Below are experts of layer 6 (counted from 0) of a mixture-of-experts language model. Rows are named router (the router's row for the expert) and show model dimensions 0-95. Each number is 128 + 32 x the weight over its row's rms, rounded and kept within 0 to 255.
After each expert's rows: a language model's description of what the expert responds to. This comes from a sample of Wikipedia text that the model never trained on.

# expert 13
router [123  96  88 137 111 130 110 109 136 142 112 147 109 150 150  89 157 119 128 140 165 125 197 109 172 114 139 120 105 108 231 174 122 116 142 117  92  65  79 146 156 121 108 127  55 114 156 180 112  95  37 103 135 120 137 132 150 105  78  89  88 103  82  95 153 111  94  95 130 140  50  91 117 109 140  92 128 121  88 136 128 153  97  77 198  87 125  94 150 110 101 118 128  65 148 125]
Description: Noun and adjective stems. Content words and first stem pieces after articles, such as man, author, political, local, or pur in purposes and ter in terrorist.

# expert 5
router [ 99 141 151 113  76 153 142 191 121 126 117 155 140  40 163 137 148  56 121 127 131 131 120 179  89 141 133 141 157  92 124 111  68 120 127 130 125 178 113 137 158 166 102 133  66 132 117  85  86 137  82 134 115 120  67  83 134 131 137 122 150 176 103 105 184 113 176 144 167 161  87 130 146 120 151 129 146 132 120 151 137 152 137 135  59 151 129 141  79 156  88 191 132  73 144 170]
Description: Prefix word starts. Opening prefix pieces of longer words, often verbs or Latin names, such as re, con, dis, un, sub, me in relieve, condemned.

# expert 1
router [175 144 160 129  96 102 155  92 143 166 152 127  89 195 128 138 172 136 157 150 127 144 143 164 158 104 116  92 185 127 241 128 205 143 101 111 103 218 175 109 111 166 179 106  80 175 139 141  90 121 132 106 130  84 140 142 158 160 118 192 118 140  90 163 142 179 142 133 112 142 101 203  88 165  90 131 122 119  99 135 125 109  94 134 138 135 109 133  97 111  99 161 139 120 157  73]
Description: Clause connectives. Words opening a new clause or sentence, such as which, where, while, but, However, and reported-speech that after "in an interview".

# expert 2
router [ 97 146 114  93  78 152 138 111 171 129  99 165 185 143   0  95  88 158 111 131 174 161 118 114 131 117  76 169 130 116 148 162 144 129 115 104 157  51 111 107 132 141  91 116 130 101 102 124 149 131 137 123 134 127 122 105  98  97 173 131 131 224 131 158  99 145 183 136 152 130 149 171 112 117  96 119 140 119 110  96 140 157  86 102 128 153 103 123 176  65 142  88 171 101 138 112]
Description: Table cells, paragraph breaks. Spaces opening table cells before numbers, pipes in results tables, and the line break before a new paragraph or == heading.

# expert 10
router [150  52  91 152 121 129 105 154 149 113 134 108 161 140 132 163 147 135 161 150 140 163  75 107 111 134 148  93 113  94 147 108 175 155 115  91 147  26 122 132 122 125 114 156 141 148 126 113 125 161 228 110 161 113 135 190  86 103 102 188 153  63  94 148  44 107 136 106 119 133 139 148 103 121 107 115 107 117 125 113  94  92 128 172 104 171  94 111 137 158 167 101 191 108 173 114]
Description: Romance name pieces. Spanish, Italian and French particles and name starts such as de, del, La, El, plus colons in times and pipes in sports tables.

# expert 9
router [149 114  80 127 194 141 119 121 177  87 147  96 147 156 135 121 101 113 107  99 164  71 166 136 129 140 146 103  84 144 128 123  90 143 114 118 113 139 195 160 125 208 211 126 188 151  84 131  64 117  98 120  71 166  71 148 126  98 222 191 146 145 170  92 148 167 145 136 118  63 149 124 132  97 149 141 112 181 147 134 105 112 202 103 179 134  93 175 133 110 190 156 104 165 110 167]
Description: Results table headers. Table rows and headers in election and sports tables, such as Total, Valid votes and |---|; also been and was after auxiliaries.

# expert 12
router [119 126  99 118 133 156 138 102 130 100 103 140 159  97  79 111 173 127 117  93 135 136  95 131  85 106 116 202 156 151 135 129 154 120  71 109  98 207 133 150  91 106  87 122 120 123 118 135 136 145  24 146 188 117 168 121 104 111 135 127  91  69  97 109 157 131 113 165 151 147 189 138 129 123 109 128 164 152 139 134 135 106 143 131  99 131 142  27 188 170 150 125  91 136 114 125]
Description: Common nouns after determiners. Common nouns, often ending a noun phrase after the or his, like season, album, series, term, time, years, village.

# expert 7
router [142 115 128 128 178 142 116 182 101 131  79 129 139 108 142 123 104 148 118 113 100 161 103 111  93 164 102 150 158 113 227 175 132 144  74  51 144  82 149  89 181 158 120 111 152 186  93 123 197 129 159 113 124 159 121 139 178  89 131 119 143 130  88 201 109 105 146 131  91  93 138 114  97 150  99 138  77 153 138  65 134 133 158 129 140 148  74  82 154 117 124 152 109 143 117 178]
Description: Biography verbs, table cells. Career and life-event verbs and their endings in biographies, such as attended, joined, directed, won, during, plus table separators in sports rosters.

# expert 11
router [132 116 107 194 160  67 147 154 120 117 189 112 180 163 117 123 132 111  97 163  42 123  79 123 115 182 143 144 131 109  72 141 145 140 139 143 124 146 135 156 111  87 171 121  96 134 128 120  86 118 211 145 143 118 176 111  91 166  59  63 149 116 124 146 121 122 155 134  86 105 137 157 141 104 128 128 163 208 119 130 117 157 148 121 139 115 101 155 114  63  40 120  72 118 106  57]
Description: Prepositions and infinitive to. Prepositions and modals introducing a phrase, such as to, of, for, by, would, became, as in "intended to be performed".

# expert 4
router [118  99 157 124 145 183 118 153 154 111 115 140 142 124  70 190 115 127 151 119 151 102  97  91 127 121  74 127  79 193 136 127 145  72 180 150 197 145 135  90  94 121 141 126 147 152 127  56 130 107 121 156 115 107 141 134  76 147 117  95 132  95 124 159 114 153 129 196 176 149 160  77 103 134  66  89 140 109 157 111 168 157 138 133 113  78 179 174 148 130 126 150 141 132 115 127]
Description: List items, word pieces. Dashes opening list lines and the first letters after them (S in Sister stations), plus mid-word pieces and labels like km, sq, its.

# expert 8
router [106 117 111 126 106 142 160 101 101 156  65 166 105 107 126 188 104 150 108 120 127 139 109 127 102 118 157 136 159 126 206  95 134 124 170  97 151 115 149 114 187 117 121 100 109  69 133 135 117 160 115 125 110 255 153 122  97 149 133 159 121 127  72 138 121 114 136 124 122 123 124 156 142 146 140 173 146  95 182  72 148 166 146  72 145  90  96  86 136 162 171 108  16 117 149 124]
Description: Verb stems, dates. Verb stems before -ed or -ing endings (happen, suggest, reflect), plus born, died, Released, month names, quotes and parentheses.